{
  "d_model": 384,
  "activation": "swiglu",
  "norm_eps": 1e-06,
  "positions": "rope",
  "rope_base": 10000.0,
  "init_std_o": 0.0,
  "optimizer": "adamw",
  "beta1": 0.9,
  "beta2": 0.95,
  "weight_decay": 0.14,
  "grad_clip": 1.0
}
Below are experts of layer 5 (counted from 0) of a mixture-of-experts language model. Rows are named router (the router's row for the expert), gate (a neuron's input weights, with its number), up (a neuron's input weights, with its number), down (a neuron's output weights, with its number) and show model dimensions 320-383. Each number is 128 + 32 x the weight over its row's rms, rounded and kept within 0 to 255.
Before each expert's rows: a language model's description of what the expert responds to; "comes after" lists some tokens at least twice as common just before its tokens as in all text. This comes from a sample of Wikipedia text that the model never trained on. Tokens count by the router's weight.

# expert 10
Description: Digits and header cells in sports and results tables and section starts, such as W–L, Set 1, | No., The following, Binomial name.
comes after: " | ", "\n", "; ", "\n\n", " |", "|"
router [133 110 143 109 117 173 122 175 104 128 162 209 102 119 103 139 179 143 147 112 178 135 179 177 124 134 109 114 148 129 139 155 127 130 151 160 175 149 107 106 187  85 184 108 134  90 125 107  96 123 132  96  79 114 157 104 167 133 113 190 161  87 106 173]
gate0 [177 129 131 105 173 161 128 126  73 137 118 145 133 173 179 129 102 163  74 130 146 139 138 160 151 103 127 128 132  96  96 117 124 167 143 115 149 183 109 131 120 122 176 104 145 108 174 162 139 148 107 113  81 102 159  87 196 147 167 125  87 127 133 205]
up0 [131 146 130 150 134 128 127 177 133 154 166 140 141 215 152  99 153 119 127 137 150 104  85 160 135 108 152 138 123 144 156 207 126 111 113 110 105 147 102 153 125 167 106 182 145 152 162 188 177 109 110 138 109 156 123 111 173 127 164 120 176 132 113 165]
down0 [156 155 130  84 142 149  79 121 133 114 126  91 179 124  86 162 160 112 113 158 128 138  97 134 129 113 103 158  48 122 162 139 188 164 144 148 166 137 125 168 122 115 136 157 178 134  79  90  64  91 106 137  85 112 182  95 106 123 128 120 115  62 148 120]
gate1 [134 111 142 133 127 147 133 122 111 108 176  93 119 140 130 137 134 125  90  72 128 110 149 143  85 137 176 114 133 157 104 101 136  74 166 174  86 165 128 150 146  85 190 123 125 110 155 132 119  98 153 106  92 133 175 112 171 121 112  77  49  92 104  90]
up1 [126 131 103 117 120  95 148 110 116 120 106 125 128 138 140 161  72 168 184 141 123 172 146 120 128 153 125 142 106  77 161  95 117 104 100  89  82 122  72 129  75 141 105 111 161 102 154 130 136 117 180 122 110  86 107 165  73 130 139 140 140 181 101  87]
down1 [ 65 114 116 154 163 151 110 115 183 131 123 178 138 154 158 142 141 121 161 114 182 132  94 164 123 165  85 127 135 144 120 145 164 156 160 144 106 168 164 120 126 109 118 155 124  92 137 139 122 172 159 152  89  97 125 109 160 103 109  50 162  94  71 110]

# expert 3
Description: Pipe separators and dashes in sports tables, succession boxes and match reports, plus some joining words like and, 's.
comes after: "\n", "3", "wood", " No.", "0", " Ward"
router [125 104 118  97  96 165 101 154 114 161 180 172  92  52 102 105 154 160 123 123 150 101 152 142 122 144  56 113 153 101 154 103 138 154 162 155 139 165 108  83 118  99 145 125 179 114  98 109 101 128 135 122  87 132 140 103 166 184 147 144 139 107 140 139]
gate0 [126 106 166 106 159 117 104 116 134 103 118  61  87 178  95 144  91 134  90 127 110 184 160  57 149 110 120 131 187 110 159 104 132 139 166 168 138 143 120 150 205  72 162  77 124 119  67 126  79 123 101 126 158 127 161 106 150 162 119 160  99 140 144 133]
up0 [193 118 156 171 146 172  68 183 100 119 146 149 135 126  73  78 123 162 121 160  76 141 187 129 122 157  99 141 152 126 121  44 116 165 140 149 193 130 141  45 155 106 164 102  72  94 113  86 128 155  68  96 156 144 135 119 105 119 133 147 169 130 110  96]
down0 [170 122 196 193 185 134 169 132  80  99 117 137  98 171 122 141 125 167  84 163 123 137 159 126 105 153 134 123 145 171 160  98 146  99 175  84 129 161 137 146 146  41 131 171 105 124 102 156 123 118 168 127 149  74  91  73 122 174 190 150  97 121  87 104]
gate1 [133  98  87 158  68 126 154  93 119  97 117 162 151 149  65 103 188  94  73 143 169 155 147  90 136 114  91 131 116  79  95 145 143 124 157 107 126  93 121 117 120  72 173 130 119 155 149 162  53 140 116 150 117 138 118 117 135 114  87 106 146 122 107 141]
up1 [ 77 137 149 128 122 177 135 164 120 134 125 149 131 136 132 137 109 102 157 119 180 144 130 111 102 166  85 139 152 155 110  95 129 106 143  52  95 173 113  99 126 196  90 137 132 163 118 127 121 166 121 139  64 141 112 127 151 156  74 138  59  45 140 159]
down1 [165 174 173  89 143 152 105 141  72 190 102 164 161 134 142 129  89 127 120 107 145  88 131 148 118  91 107  79 114 188 127 111  59 105 148  91 141  73 191 165 126 131 116 127  84 150 122 140  92 163  96 142 103 105 109 133 151 163  94  94 105 120 111 126]

# expert 13
Description: Digit pieces of years after a leading 1 or 2 (948, 965, 011), plus date ranges, office terms and century or war names.
comes after: "1", " in ", "–", "2", " | ", " ("
router [134 140 167  70 134 136  85 171  99 155 148 144 105 134 134 149 136 137 152  91 144 139 166 180 133 144 146  86 180 113 126 149 145 186 157 150 186 186  94 105 176  84 141 127 155  74 114  78 143 152 169  94 115 107 139 108 138 142 138 140 103 110 100 165]
gate0 [148 133 197  60 163 143  78 107  85 188 127 115  69 179 150 143 169 104 123  57 124 130 156 188 132 165 134 155 153 113 104 164 159 126  98  64 138 168 112  73 129  59 109  93 126 105 141 188 152 191 144 111 141 170 103 184 190 111  85 157 156 142 111  84]
up0 [138  74 190  68 149 130  91 134 118 114 106 111 111 181 132 161 107 123 116  62 138  94 167 134 120 157 132 109 143  82 122 135 127 123 162 126 133 167 122 111 126 102 154 121 109 105 122 183 145 157 143 147 164 102 139 127 188 156 152 133 126 160  66 144]
down0 [111 134  41 120 121 164 122 139  97 142 144  82 144  74 154  45 103 112 147 185  97 105 150 100 129 141 163 105 125 147 141 102 147  71 121 117 108 102 143 135 115 191 101 107 170  98  94 170 115 123 170 123  88 113 135 127 169 120  95 130 114 130 100 142]
gate1 [ 95 166 115 128 135 141 121 137 158 165 139 202 153 162 127  85  98 157  97 150 113 151 125 184 116 115 144  90 112 123 137 137 128 109  94 158 146 131  99 201 112 196 106 164 203 109 152 130 108 162 142 111 161 165 122 194 140 147 127 127 134 134 174 100]
up1 [161 149 105  51 149 119 149  86 181 106 126  88 120  95  78 156 135 150 113 152 141  96 114  73 126 121 132 138 127 126 148 176 130  84 119 168 173  64  79 194 163 155 130 143  75 120  96 106 175 105 109 122  98 146 155 123 120 135  99 100 127 152 165 146]
down1 [139 156  99  90 103 127 198 144 150 124 144 101 134  86  38 130  88 108  91  80 141 114 118  68 114 179 158 138 109 177 108 124 101  85 126 123 131 169 144 161 111 105 109 154 127 149 112 115 138 150 178 137  97  82 117 110 135 169 135 159  69 112 115  70]